Below are experts of layer 3 (counted from 0) of a mixture-of-experts language model. Rows are named router (the router's row for the expert), gate (a neuron's input weights, with its number), up (a neuron's input weights, with its number) and show model dimensions 128-255. Each number is 50 + 15 x the weight over its row's rms, rounded and kept within 0 to 99.
After each expert's rows: "mostly gets" lists some tokens that are sent to it at least half of the time. This comes from a sample of Wikipedia text that the model never trained on.

# expert 167
router:67 21 62 66 81 62 64 69 56 62 51 30 38 61 50 53 38 49 30 42 44 24 33 53 77 56 67 72 39 68 38 40 56 45 59 34 51 42 61 56 40 92 56 50 81 32 68 62 74 41 47 56 38 27 59 56 32 35 54 19 47 56 30 73 48 28 35 28 15 64 48 47 61 38 74 51 56 37 37 50 40 49 34 63 42 54 42 52 59 69 47 80 53 31 35 41 36 55 34 37 53 47 42 46 72 50 61 34 32 52 73 65 21 47 56 47 60 58 57 43 52 66 54 63 27 60 53 48
gate0:46 71 53 39 67 42 53 42 45 29 68 61 52 39 42 44 71 53 56 64 42 68 55 54 23 42 49 84 27 52 43 46 47 55 47 66 56 68 61 20 48 29 25 60 21 57 45 43 41 66 36 64 81 56 32 45 56 57 37 50 47 56 64 50 19 62 73 49 70 36 62 69 43 42 52 54 58 71 50 76 60 75 75 58 57 70 44 36 49 60 55 46 38 57 40 66 40 55 31 86 35 55 49 40 21 77 63 59 30 42 64 52 51 77 59 61 47 61 44 44 42 37 63 40 59 63 50 41
up0:50 60 52 38 62 76 39 52 53 55 53 54 50 86 52 64 67 35 64 54 40 43 48 38 36 57 85 70 51 89 45 34 59 48 64 37 28 59 37 32 34 31 51 66 53 32 75 42 73 43 62 41 58 65 65 30 52 80 26 62 55 53 42 54 59 58 71 35 46 56 59 26 35 44 40 61 34 48 54 61 46 41 69 44 60 67 39 60 66 67 40 36 58 58 42 71 45 75 45 22 43 61 40 62 18 53 63 57 42 25 64 62 45 58 70 61 56 52 51 62 50 55 62 51 55 37 53 79
gate1:39 60 47 25 40 61 38 25 54 54 12 41 61 28 52 46 33 44 32 57 55 25 79 43 53 34 74 52 51 69 28 37 40 60 65 38 73 60 58 51 12 34 68 67 41 66 47 55 25 84 27 50 83 54 77 31 40 39 38 82 32 58 21 60 64 40 42 88 54 17 89 40 57 29 60 82 47 33 54 36 34 50 47 49 44 42 60 51 47 44 44 55 30 53 46 57 36 05 43 66 54 58 52 60 65 35 27 61 60 13 60 56 38 51 51 75 69 42 62 54 65 45 62 43 43 69 35 48
up1:70 42 69 57 56 41 38 35 57 45 50 58 66 51 30 49 60 44 45 54 78 48 48 44 67 45 44 33 39 60 39 68 45 58 57 43 28 57 59 38 37 47 50 55 33 45 47 54 62 18 41 69 37 39 65 60 32 50 34 34 54 70 58 49 52 36 42 48 74 68 37 46 59 56 30 52 41 35 34 67 35 40 30 46 49 53 46 26 70 27 72 66 50 51 28 24 46 69 29 81 61 59 50 70 59 65 41 60 36 26 58 71 47 48 74 40 42 39 48 42 53 67 60 43 31 74 27 45
mostly gets: " called", "|", "=", "-", "|---|---|"

# expert 80
router:75 57 56 65 46 58 28 68 39 24 31 32 38 63 34 35 45 44 33 54 54 63 67 42 56 56 46 39 30 44 68 67 32 46 60 33 37 52 35 44 42 47 56 61 68 64 57 45 73 27 76 36 52 09 83 49 66 60 67 71 69 67 41 42 46 61 57 42 58 42 53 54 67 37 21 50 56 33 62 44 43 68 40 46 35 26 65 58 22 62 39 36 71 55 47 46 30 45 53 47 46 26 42 33 62 57 43 62 52 50 04 28 47 74 52 34 32 63 65 67 68 52 58 33 68 42 53 30
gate0:66 41 42 53 22 63 62 58 15 78 29 39 60 64 34 37 19 54 51 43 48 47 44 39 32 37 50 35 35 32 13 70 33 63 60 72 33 59 62 46 52 52 51 58 39 70 38 36 46 57 18 69 64 41 36 19 54 56 42 68 52 49 76 57 43 47 40 67 28 60 77 44 32 46 67 41 54 48 33 63 31 59 73 67 61 35 50 48 50 60 39 85 81 39 33 65 52 29 46 54 42 50 64 39 64 34 50 36 54 20 34 57 35 51 49 72 39 39 43 55 65 60 66 61 54 43 57 52
up0:72 49 48 48 45 38 27 69 39 24 53 72 50 38 48 43 49 49 42 18 45 60 34 55 39 75 43 57 31 64 53 39 31 56 41 48 41 60 29 41 60 75 42 24 23 56 59 30 43 71 42 51 40 68 59 79 62 49 67 58 31 63 54 50 41 66 67 60 53 88 63 55 29 40 64 37 21 71 45 45 46 81 37 37 51 24 49 73 47 64 69 26 61 41 47 44 60 61 50 43 53 40 76 38 67 46 49 42 77 31 37 51 42 37 55 28 53 69 26 59 64 45 50 30 38 34 59 49
gate1:61 42 72 55 59 43 72 69 36 53 62 52 33 33 26 35 72 16 44 52 57 17 50 44 53 27 51 75 64 47 68 65 35 54 54 73 52 29 38 50 41 60 46 66 49 50 66 67 53 00 51 50 33 55 94 45 44 49 36 63 44 44 59 53 34 42 48 38 47 57 58 24 68 58 55 57 62 41 80 63 34 45 65 47 60 50 51 68 42 37 67 46 51 69 59 70 49 45 29 80 16 46 66 40 47 41 82 63 50 18 37 40 41 38 78 54 72 46 51 59 37 94 40 49 27 51 47 67
up1:71 64 40 54 63 44 45 42 35 56 46 80 36 37 34 51 57 35 40 41 45 82 31 62 35 51 45 31 51 65 51 53 61 46 43 49 48 61 47 76 81 56 65 58 49 37 57 51 54 33 59 46 55 30 57 58 49 41 52 61 57 49 59 22 73 42 75 62 36 56 61 54 49 56 17 61 69 48 41 30 47 46 15 60 54 56 64 54 55 77 50 28 37 58 74 69 60 29 69 54 67 57 57 45 69 60 38 68 43 82 23 23 46 75 19 50 43 60 46 40 55 41 37 56 47 34 46 66
mostly gets: "present", " small", "MPC", "le", " through", "day"

# expert 88
router:41 65 63 37 68 54 66 60 47 58 74 51 50 39 24 64 62 49 24 42 33 67 65 55 43 53 78 59 46 75 53 35 19 69 50 50 45 54 57 63 48 42 59 40 68 50 49 46 55 51 39 73 40 70 75 56 27 46 47 53 29 35 24 45 23 48 38 78 44 76 10 50 50 66 36 71 31 44 46 63 60 47 39 94 48 79 37 30 52 69 59 76 47 17 79 28 30 16 59 39 47 46 27 43 67 43 44 53 48 30 74 29 41 31 56 45 35 44 54 66 41 31 62 23 42 35 62 60
gate0:59 44 16 40 40 76 59 64 45 53 59 37 61 50 63 41 33 50 58 14 38 52 42 59 42 31 44 42 48 50 68 47 38 27 60 44 69 42 56 49 81 47 65 77 59 44 66 25 54 36 71 50 58 39 54 71 44 37 45 35 48 28 68 51 33 70 67 58 57 56 76 49 57 58 84 55 55 33 39 39 27 38 42 46 33 46 58 55 58 38 49 00 28 68 55 71 30 61 55 91 65 55 87 84 49 44 47 54 48 37 59 15 42 63 35 52 56 53 65 62 40 63 75 46 56 48 45 54
up0:54 48 50 31 52 54 33 71 38 36 44 47 56 57 52 57 84 46 66 63 62 66 42 40 38 66 38 52 50 51 27 53 56 41 58 79 47 63 53 63 68 43 58 39 49 36 26 60 45 30 34 86 51 40 31 42 60 65 43 40 41 67 47 39 36 41 57 28 72 18 87 32 39 34 57 73 47 49 62 30 59 24 40 39 58 58 44 71 58 43 36 29 65 36 27 59 53 57 52 54 53 63 80 59 80 49 69 56 44 56 39 56 60 36 69 64 66 55 48 23 44 42 64 64 33 46 31 38
gate1:62 50 48 52 77 09 55 42 26 47 60 33 16 46 30 34 55 46 53 59 53 52 52 59 53 38 50 58 76 29 49 24 53 64 43 35 33 59 37 73 19 53 46 54 51 48 34 46 58 53 49 59 49 73 63 71 35 19 37 20 50 24 63 26 47 70 76 42 34 29 36 36 33 47 31 41 86 65 14 32 43 38 63 47 47 56 38 47 47 53 65 54 53 62 53 22 44 45 32 44 38 37 38 54 49 34 52 63 51 63 68 40 33 53 52 38 50 60 48 65 78 45 84 44 30 53 64 45
up1:56 27 78 40 75 56 89 67 35 78 49 40 54 53 65 81 22 58 74 45 56 55 46 65 18 40 39 40 66 58 70 60 61 41 44 27 44 53 39 84 32 63 42 33 79 52 44 48 48 37 64 22 61 48 60 77 38 55 41 19 61 41 54 42 30 67 83 64 33 48 43 60 58 61 45 42 61 20 32 29 67 51 43 81 36 76 73 30 56 37 51 49 33 58 53 43 42 39 27 30 52 34 43 53 46 67 72 43 43 80 46 38 67 46 62 51 43 54 55 41 65 51 65 39 62 50 29 26
mostly gets: " S", " Sa", " Ra", " Ja", " K", " Ma"

# expert 78
router:29 67 56 60 53 47 39 51 49 66 80 46 46 41 29 56 41 49 50 41 38 38 45 50 57 55 64 62 44 88 60 31 46 45 69 37 51 22 52 50 64 19 48 53 44 46 31 77 50 81 19 75 51 53 89 60 63 60 18 65 59 62 72 55 44 42 23 59 30 21 31 61 55 52 33 90 59 50 52 46 63 31 53 41 48 33 34 38 58 43 59 62 48 40 60 41 19 73 42 35 53 61 47 48 63 48 27 23 48 34 40 46 38 18 50 52 70 43 49 68 46 70 56 27 44 56 53 63
gate0:48 51 72 58 66 52 68 62 20 65 68 63 42 70 66 43 65 53 52 51 47 79 42 51 44 60 66 36 56 42 39 41 60 26 73 73 65 34 37 39 37 58 07 41 18 46 40 64 11 80 54 48 53 41 32 55 60 50 35 68 72 47 71 58 50 39 53 66 54 42 62 69 59 50 38 54 78 47 44 39 62 47 33 68 49 29 41 37 67 53 45 13 38 55 61 23 29 80 25 59 68 62 71 65 63 44 53 79 71 46 36 30 57 40 56 49 61 41 62 34 60 48 38 45 70 50 61 48
up0:68 36 61 62 27 35 41 31 50 41 56 47 55 52 57 37 66 39 46 41 33 76 47 74 49 40 55 52 38 67 48 52 79 49 32 45 57 44 40 53 38 50 28 44 46 58 40 56 30 33 38 61 70 42 49 30 60 43 41 63 45 38 37 51 29 39 42 48 44 26 52 45 50 51 58 68 15 44 20 42 53 44 66 34 36 61 38 41 50 52 32 29 48 56 52 79 46 50 68 56 50 69 56 49 53 61 54 49 38 60 42 53 75 57 68 58 60 72 41 38 50 61 39 67 59 02 42 22
gate1:43 56 41 52 25 74 51 40 51 49 68 60 42 56 76 45 58 63 52 53 51 46 39 55 62 49 46 32 45 56 31 63 56 79 44 63 13 42 33 61 23 86 54 79 46 50 68 22 48 57 57 63 39 59 52 30 76 53 54 39 35 41 35 39 69 45 71 37 57 63 61 28 49 34 48 59 57 60 42 57 21 50 34 72 62 29 49 45 42 63 85 73 51 54 46 63 58 47 71 53 63 60 58 67 46 43 37 53 60 33 59 40 53 49 66 69 62 38 15 51 52 36 47 28 42 55 50 65
up1:41 67 63 40 66 44 60 59 42 66 62 64 42 51 82 50 33 64 34 62 26 49 36 63 73 62 53 35 73 26 45 63 51 43 68 53 34 32 64 53 32 59 67 66 61 66 56 32 50 60 53 31 41 33 51 62 52 55 84 33 46 21 23 55 55 99 32 86 26 77 58 32 48 49 45 63 42 64 65 49 44 55 15 26 62 51 40 66 31 50 66 72 51 64 69 64 56 26 37 29 88 27 56 47 35 64 45 56 55 79 58 40 41 46 55 18 33 41 35 37 57 38 34 54 43 64 26 31
mostly gets: " Sa", " Ha", " Ho", " Ka", " Cha", " Har"

# expert 113
router:78 60 59 31 45 47 43 52 65 44 42 60 42 38 32 55 65 35 53 43 63 51 71 76 59 77 47 46 43 69 27 50 48 64 63 48 65 75 58 52 42 40 51 57 44 42 34 36 48 36 42 51 57 44 24 57 53 64 40 65 28 59 43 42 10 42 45 58 31 45 50 69 58 54 09 39 64 27 44 35 62 46 19 75 35 35 45 45 42 55 53 44 34 15 57 26 55 45 11 58 68 73 41 14 54 69 36 47 73 45 58 80 42 48 72 44 38 42 35 37 41 25 51 33 37 53 40 42
gate0:31 54 46 43 46 53 55 65 51 31 60 51 60 36 39 33 25 66 34 63 43 36 59 52 61 51 36 27 65 57 44 50 69 51 58 62 87 44 58 53 57 68 43 60 67 29 55 77 41 36 46 16 65 47 75 43 31 64 41 29 66 34 61 77 69 33 38 29 51 51 47 37 33 44 23 41 64 66 68 53 69 46 71 40 18 39 41 43 52 53 38 52 91 33 53 60 39 76 41 55 75 25 57 33 66 38 40 29 46 42 51 40 47 25 39 54 50 53 66 39 47 65 57 54 51 43 39 31
up0:66 44 44 51 30 78 37 73 61 31 38 45 26 57 20 28 32 62 52 31 48 52 79 21 72 60 39 42 59 85 43 47 56 48 59 64 57 69 49 59 40 45 61 67 17 41 37 53 52 40 50 58 50 79 57 21 40 51 50 48 40 46 86 61 29 46 57 43 36 55 16 47 64 71 40 39 62 43 62 40 47 31 36 48 24 51 56 59 51 32 49 29 39 30 36 54 32 53 58 45 57 56 42 61 57 58 49 40 54 58 42 52 08 42 69 32 55 69 70 35 67 44 77 39 42 73 61 76
gate1:65 56 45 56 57 36 51 55 49 77 57 21 57 57 33 52 43 41 43 69 39 42 48 53 50 36 71 74 52 39 76 71 39 50 65 61 61 67 71 26 44 44 43 53 79 53 72 66 38 81 54 55 45 58 61 47 57 66 45 41 39 67 48 50 66 60 61 46 31 17 53 31 54 50 32 70 68 44 30 70 75 18 80 47 62 65 66 65 42 39 45 31 43 35 73 10 55 53 50 35 56 60 59 39 56 78 64 35 44 76 30 66 84 51 39 62 74 44 56 56 52 54 71 34 82 32 64 75
up1:45 50 60 47 32 38 67 36 59 37 58 36 61 33 53 29 28 50 51 51 56 50 65 37 81 60 64 47 67 33 45 70 64 68 25 51 29 43 35 58 74 43 56 37 34 69 55 82 51 50 62 42 31 35 30 70 62 38 55 63 47 55 44 63 49 55 51 41 29 72 52 58 58 68 26 31 66 26 55 42 44 40 45 39 38 60 62 64 60 56 46 44 74 60 64 42 76 59 54 74 33 58 36 51 68 33 55 58 56 61 61 56 88 27 47 37 57 63 55 20 75 37 23 33 35 71 46 61
mostly gets: " John", " David", " Michael", " Francis", " Henry", " Charles"

# expert 116
router:62 59 58 65 33 57 34 42 45 91 53 27 36 63 48 62 18 46 46 51 57 48 24 41 79 63 54 60 45 08 35 47 45 29 26 53 35 51 38 63 55 90 48 77 19 79 53 59 56 53 36 56 49 78 55 48 24 36 48 42 71 57 50 28 46 84 54 75 50 30 54 60 45 45 47 44 77 47 47 59 55 49 31 53 30 29 41 28 53 45 37 29 44 65 41 50 71 33 35 49 63 39 46 51 42 48 56 31 33 35 29 78 61 35 44 50 56 52 66 40 70 52 57 39 32 55 42 40
gate0:50 60 93 75 54 53 12 43 49 55 53 43 82 72 59 55 38 52 77 55 49 70 41 48 45 61 72 59 48 48 31 47 39 54 46 85 71 58 34 61 53 58 50 15 37 60 59 60 22 74 66 31 64 50 65 67 57 33 59 60 76 45 52 50 52 68 41 84 44 36 25 52 45 68 60 62 48 34 74 59 37 75 65 53 46 41 77 65 36 62 60 38 21 52 66 58 46 29 50 45 41 51 40 57 48 31 73 55 69 49 30 61 37 39 62 55 41 75 68 51 70 57 69 56 18 75 46 44
up0:31 53 42 53 62 46 39 52 20 66 57 46 55 55 45 36 40 61 19 44 48 65 58 43 61 34 79 46 53 18 18 74 86 50 35 56 37 39 50 39 40 46 33 41 42 55 46 53 23 43 36 24 71 48 52 49 85 76 55 63 77 51 57 61 40 37 92 60 36 51 71 42 51 50 48 56 53 49 41 41 42 38 50 56 62 65 38 51 64 62 46 33 26 52 38 46 62 43 67 52 75 43 45 69 39 60 46 44 66 53 75 61 20 34 36 39 15 29 37 53 54 61 54 54 70 32 60 20
gate1:60 62 54 66 58 61 45 60 39 80 42 40 47 59 78 68 24 62 43 67 35 39 60 64 72 62 60 45 43 52 51 50 45 40 29 64 50 59 36 59 42 59 46 58 48 67 43 45 42 39 38 41 45 51 60 35 60 59 24 70 51 82 43 19 31 70 17 47 59 37 59 53 42 22 48 32 63 55 42 72 82 40 29 47 74 53 41 57 73 33 53 31 68 76 61 22 79 87 40 74 47 34 35 57 65 49 39 58 68 27 48 59 59 65 67 90 59 23 46 62 24 13 49 75 36 50 49 54
up1:50 30 32 42 40 58 36 77 43 62 49 72 43 56 70 54 64 46 55 46 25 63 42 63 57 60 68 61 65 49 65 63 31 55 42 68 28 65 50 42 43 54 54 52 59 57 53 39 31 46 34 53 34 65 50 57 41 46 36 77 86 45 28 45 49 39 36 45 55 27 44 27 44 53 68 45 41 40 72 41 22 12 43 42 62 37 38 50 60 28 35 52 75 69 95 44 58 61 40 42 46 42 47 37 37 64 62 41 62 56 74 65 51 63 44 60 75 47 54 53 34 42 68 53 86 43 70 55
mostly gets: "′", "″", "°", "^{2}", "о", "q"

# expert 109
router:31 63 28 53 32 37 49 32 64 36 16 43 97 44 48 67 40 30 71 29 36 31 49 67 29 43 57 29 46 58 64 55 58 79 48 68 51 50 56 33 31 43 56 38 33 39 44 70 47 41 48 56 41 24 48 49 70 46 54 46 26 51 53 44 25 68 72 37 62 52 50 29 24 47 45 67 64 47 67 38 36 73 75 46 66 38 83 71 55 71 66 35 71 40 43 60 33 59 67 40 51 47 39 50 32 61 81 32 37 44 55 34 59 42 37 57 53 57 74 21 22 61 65 74 48 48 43 54
gate0:46 64 84 59 59 49 48 71 36 44 73 55 67 58 31 70 37 37 24 43 35 45 58 49 37 58 29 23 55 39 40 56 40 54 75 47 27 70 66 40 45 76 41 57 46 42 46 15 52 71 49 29 52 38 27 33 23 56 26 69 54 54 49 58 20 71 68 34 64 56 55 74 65 78 73 65 72 60 33 43 88 51 70 76 62 56 58 39 51 33 77 41 20 30 61 50 45 66 61 31 64 50 57 34 50 40 49 65 56 66 57 65 38 50 46 38 48 57 77 59 31 70 44 51 46 41 52 46
up0:42 42 55 29 39 49 42 47 54 68 55 45 60 49 60 62 63 51 69 71 66 60 28 30 64 49 35 66 84 37 21 38 62 43 54 27 46 42 55 39 27 40 49 53 32 81 57 61 68 19 37 49 41 45 61 47 50 60 66 29 48 61 31 20 43 30 29 62 53 66 25 58 41 12 61 32 63 66 65 64 48 45 54 59 58 48 74 52 49 73 38 75 58 58 29 09 85 69 13 22 26 33 55 62 59 70 60 36 66 41 52 57 51 47 57 47 59 48 56 28 46 25 80 66 52 40 43 32
gate1:35 69 67 58 45 58 33 41 58 59 43 44 62 72 48 86 73 57 41 59 43 43 47 40 72 42 63 41 83 66 27 52 54 42 51 70 56 49 47 35 29 46 66 75 34 65 52 53 52 51 69 41 76 63 72 51 67 35 36 77 55 48 56 33 77 79 47 53 27 54 36 79 69 55 46 63 36 40 22 47 53 48 37 28 47 41 46 17 49 57 44 52 35 48 48 40 59 27 18 42 31 55 87 40 68 39 39 49 58 32 86 97 49 39 45 37 59 77 50 67 73 44 48 61 58 57 33 61
up1:50 60 35 68 44 25 54 49 59 63 23 43 68 44 50 68 60 59 48 60 69 48 35 73 45 77 75 80 75 54 26 35 47 46 57 48 32 44 38 53 38 39 57 60 49 38 64 40 23 51 49 44 60 49 58 52 23 54 45 49 63 56 63 40 60 55 45 71 37 45 37 69 66 33 60 75 62 52 36 51 79 65 37 43 26 56 46 39 36 60 49 33 52 69 44 61 68 35 49 67 42 53 48 52 58 66 67 26 43 61 91 63 30 28 81 19 23 62 56 42 60 53 50 54 48 55 31 64
mostly gets: " |", "---|---|---|---|", ";", "|---|---|", ");"

# expert 194
router:33 62 70 59 53 40 33 60 51 17 46 35 29 78 23 83 66 51 31 71 64 27 88 41 54 65 33 29 43 63 57 57 49 48 78 32 56 64 77 61 36 44 58 50 38 45 36 20 72 41 67 33 69 44 90 56 65 50 73 79 53 55 45 50 24 41 43 55 67 25 57 44 48 21 49 50 51 48 55 37 55 38 41 64 46 32 80 43 42 42 54 59 84 77 55 50 34 64 47 68 37 57 59 53 57 53 54 69 45 46 51 40 32 67 53 46 52 57 77 31 44 50 38 60 63 83 56 62
gate0:38 80 45 25 53 43 80 49 35 33 78 60 65 72 41 43 29 25 45 56 59 51 64 82 63 66 63 63 39 57 01 34 57 53 28 53 29 56 44 46 53 30 65 51 42 35 67 32 37 62 62 57 53 39 59 40 68 57 52 13 53 55 54 44 59 85 64 75 49 58 44 53 26 41 59 57 25 34 35 32 51 51 57 41 33 83 48 65 39 41 81 67 46 43 45 41 59 69 47 55 67 45 44 73 34 65 67 69 70 40 92 42 64 86 63 38 36 54 72 31 32 47 72 59 42 51 34 48
up0:59 70 57 14 40 61 48 35 37 50 62 69 46 48 43 53 60 55 75 46 33 49 52 45 56 48 51 72 39 48 27 66 46 55 68 39 38 39 30 46 40 60 51 40 46 35 30 58 66 56 48 47 81 09 67 43 58 23 56 72 30 64 46 73 54 56 26 54 85 54 45 52 44 11 31 34 47 55 24 66 46 70 51 45 31 54 87 45 49 17 64 55 16 49 71 53 56 71 56 75 42 42 56 58 63 48 67 63 42 72 43 41 43 26 51 87 85 36 32 65 62 64 26 50 48 50 49 38
gate1:45 51 61 59 70 40 77 49 42 48 47 28 58 65 67 31 46 52 35 50 48 55 71 49 43 35 52 42 30 57 37 54 40 64 55 51 57 62 38 55 61 58 34 49 85 40 39 53 47 38 61 65 58 57 61 61 43 48 34 71 48 65 52 53 22 56 29 51 48 42 72 64 52 29 39 51 52 44 57 60 17 33 57 55 70 40 63 17 65 47 41 36 33 72 45 21 65 51 36 44 11 52 48 56 60 68 49 55 57 38 39 50 61 51 51 52 49 34 61 36 46 56 41 05 71 61 47 62
up1:58 40 65 43 37 37 35 46 33 60 91 40 66 62 60 30 42 59 54 60 57 70 00 66 61 31 55 71 57 44 62 68 56 30 43 48 42 39 56 38 16 86 43 77 50 49 49 50 34 58 44 36 51 50 57 39 44 44 54 29 66 33 33 48 63 42 53 28 19 58 47 66 66 52 51 64 77 61 49 62 71 57 47 35 68 56 37 43 55 37 55 44 41 26 68 49 43 41 45 44 44 41 53 62 44 35 85 61 39 72 33 46 41 26 84 64 26 24 23 53 36 76 85 46 52 50 67 41
mostly gets: "gre", "le", "re", "min", "mark", "ple"

# expert 64
router:46 61 40 33 41 59 33 82 38 66 74 52 38 58 64 58 80 67 57 63 64 53 63 32 33 31 58 29 40 44 70 48 54 31 80 42 20 66 27 23 37 42 65 73 34 57 40 66 29 63 20 67 55 51 37 52 31 35 19 66 55 24 60 13 65 39 64 46 44 59 46 52 35 26 60 46 31 50 33 71 41 39 52 58 49 61 39 40 53 45 68 72 26 67 57 71 49 65 46 19 57 48 69 73 62 44 59 85 60 66 64 59 53 33 45 52 51 38 77 71 04 59 66 26 37 57 45 40
gate0:39 34 43 35 39 49 46 33 73 36 45 46 75 65 54 64 46 49 26 43 47 60 52 37 46 50 47 41 75 33 30 50 63 56 52 37 69 41 60 57 46 71 44 43 62 48 49 40 34 43 47 69 74 58 60 60 32 68 39 46 56 53 47 47 36 50 46 55 58 42 31 38 76 41 38 30 46 53 41 44 20 27 39 56 53 51 85 50 56 46 38 33 65 42 25 60 50 23 29 52 68 57 40 52 61 39 58 50 35 37 45 83 44 61 57 63 51 71 59 56 60 71 59 76 56 44 73 40
up0:42 47 47 44 46 43 34 42 36 44 23 42 49 21 73 26 42 87 41 65 38 49 32 64 44 55 51 42 53 49 69 70 44 49 44 26 61 62 45 76 73 54 50 54 40 46 63 70 76 29 70 59 63 46 62 54 58 56 72 60 68 73 25 68 60 73 37 34 31 47 48 51 31 60 72 49 85 38 79 81 77 59 51 76 56 47 50 65 40 59 65 46 69 61 40 48 39 34 74 67 46 47 42 49 43 58 21 24 29 54 57 67 58 53 64 44 52 62 62 66 65 36 32 41 64 58 62 31
gate1:39 58 19 22 33 39 44 25 32 97 25 39 54 54 33 58 55 63 54 82 24 40 45 39 44 54 68 23 37 67 40 38 36 45 60 68 46 48 49 46 28 56 28 43 85 31 51 43 74 33 75 66 66 73 45 49 42 79 48 54 62 74 34 42 45 51 44 70 76 45 46 59 46 46 68 49 40 64 34 63 20 54 34 42 32 59 34 56 55 68 75 50 60 71 67 10 44 52 34 32 54 42 81 47 68 38 51 80 52 50 45 55 29 62 26 63 37 36 46 65 53 36 62 70 65 38 60 53
up1:43 63 64 38 54 46 55 76 34 66 62 63 60 87 54 36 38 44 39 85 67 65 34 60 55 50 26 36 78 35 21 59 69 36 41 69 32 68 48 34 67 38 47 42 54 87 42 46 61 51 38 51 50 38 41 31 79 49 46 40 21 52 13 53 71 60 67 36 37 35 53 52 34 62 43 51 57 57 26 51 50 39 44 57 33 59 52 58 38 46 42 42 22 54 54 56 38 57 51 76 33 41 27 58 35 69 37 80 37 73 50 32 21 48 45 29 71 65 18 50 73 65 52 40 48 54 56 44
mostly gets: " B", " start", " Com", " b", " pass", " join"

# expert 147
router:51 75 75 51 43 51 38 37 61 65 30 54 39 42 27 73 89 42 27 71 57 57 67 67 67 52 64 67 43 59 62 24 68 71 49 47 20 68 60 45 42 49 69 49 57 33 49 69 75 33 69 62 70 53 51 40 48 38 58 41 72 54 30 66 29 50 47 50 53 77 33 16 49 69 74 37 44 36 34 50 57 41 26 38 56 36 57 34 32 77 36 65 51 53 48 73 53 70 57 73 51 51 19 36 70 39 57 55 42 55 62 45 37 50 46 37 51 44 44 46 59 64 50 78 57 28 50 52
gate0:72 55 55 41 27 50 78 44 62 55 46 43 50 56 36 49 52 51 50 43 67 45 70 66 48 53 46 68 49 56 33 24 75 55 50 43 52 38 57 67 48 36 44 53 66 33 65 78 65 30 63 52 73 50 34 77 73 50 79 61 61 52 29 69 52 46 54 43 46 60 54 28 57 46 66 40 57 43 54 49 57 17 23 34 56 10 59 34 55 57 44 35 64 47 90 55 60 76 25 42 52 28 48 45 64 32 68 39 74 35 24 44 51 56 57 64 61 85 56 42 39 65 58 66 56 38 44 27
up0:41 48 31 40 53 34 38 66 51 30 61 57 74 65 36 69 34 53 44 52 62 39 45 64 54 50 59 70 74 47 53 42 34 44 21 52 69 50 68 64 67 42 73 59 87 51 43 37 78 46 57 54 60 72 61 71 35 35 63 31 62 53 53 47 39 44 48 28 50 51 24 56 44 61 64 49 69 29 69 63 09 19 70 45 81 42 50 32 41 46 51 63 55 63 43 53 36 53 33 39 37 46 21 53 47 45 29 34 44 35 36 67 32 44 51 28 56 55 51 41 37 75 72 66 72 36 23 60
gate1:42 33 74 59 52 59 52 58 44 67 52 69 45 50 34 47 69 50 41 75 46 56 63 20 32 38 43 79 49 29 49 55 58 81 33 58 39 42 63 58 38 36 46 79 38 85 58 53 77 30 48 63 43 32 50 60 56 67 43 62 51 50 27 38 32 10 41 56 53 52 56 56 56 77 22 41 81 49 33 47 40 68 47 46 44 60 42 43 60 80 27 61 23 33 45 53 42 28 56 43 36 51 72 32 53 50 69 42 40 81 70 49 75 44 49 50 38 46 55 31 63 69 58 38 48 56 65 44
up1:68 48 46 71 82 36 55 56 78 53 50 37 54 43 40 72 48 51 45 41 43 39 48 63 67 37 80 50 52 56 41 50 50 40 45 46 35 65 35 53 66 54 52 59 57 36 49 48 66 45 74 67 52 53 39 15 23 60 22 55 65 43 98 32 53 20 56 34 22 29 20 52 63 43 33 56 42 59 62 57 79 50 69 37 40 67 63 62 54 65 55 22 43 43 41 50 48 44 56 26 29 76 52 51 38 85 56 62 51 09 73 43 42 58 63 57 42 63 42 32 73 57 56 50 61 20 38 54
mostly gets: "born", "On", " episode", "rom", "house", " On"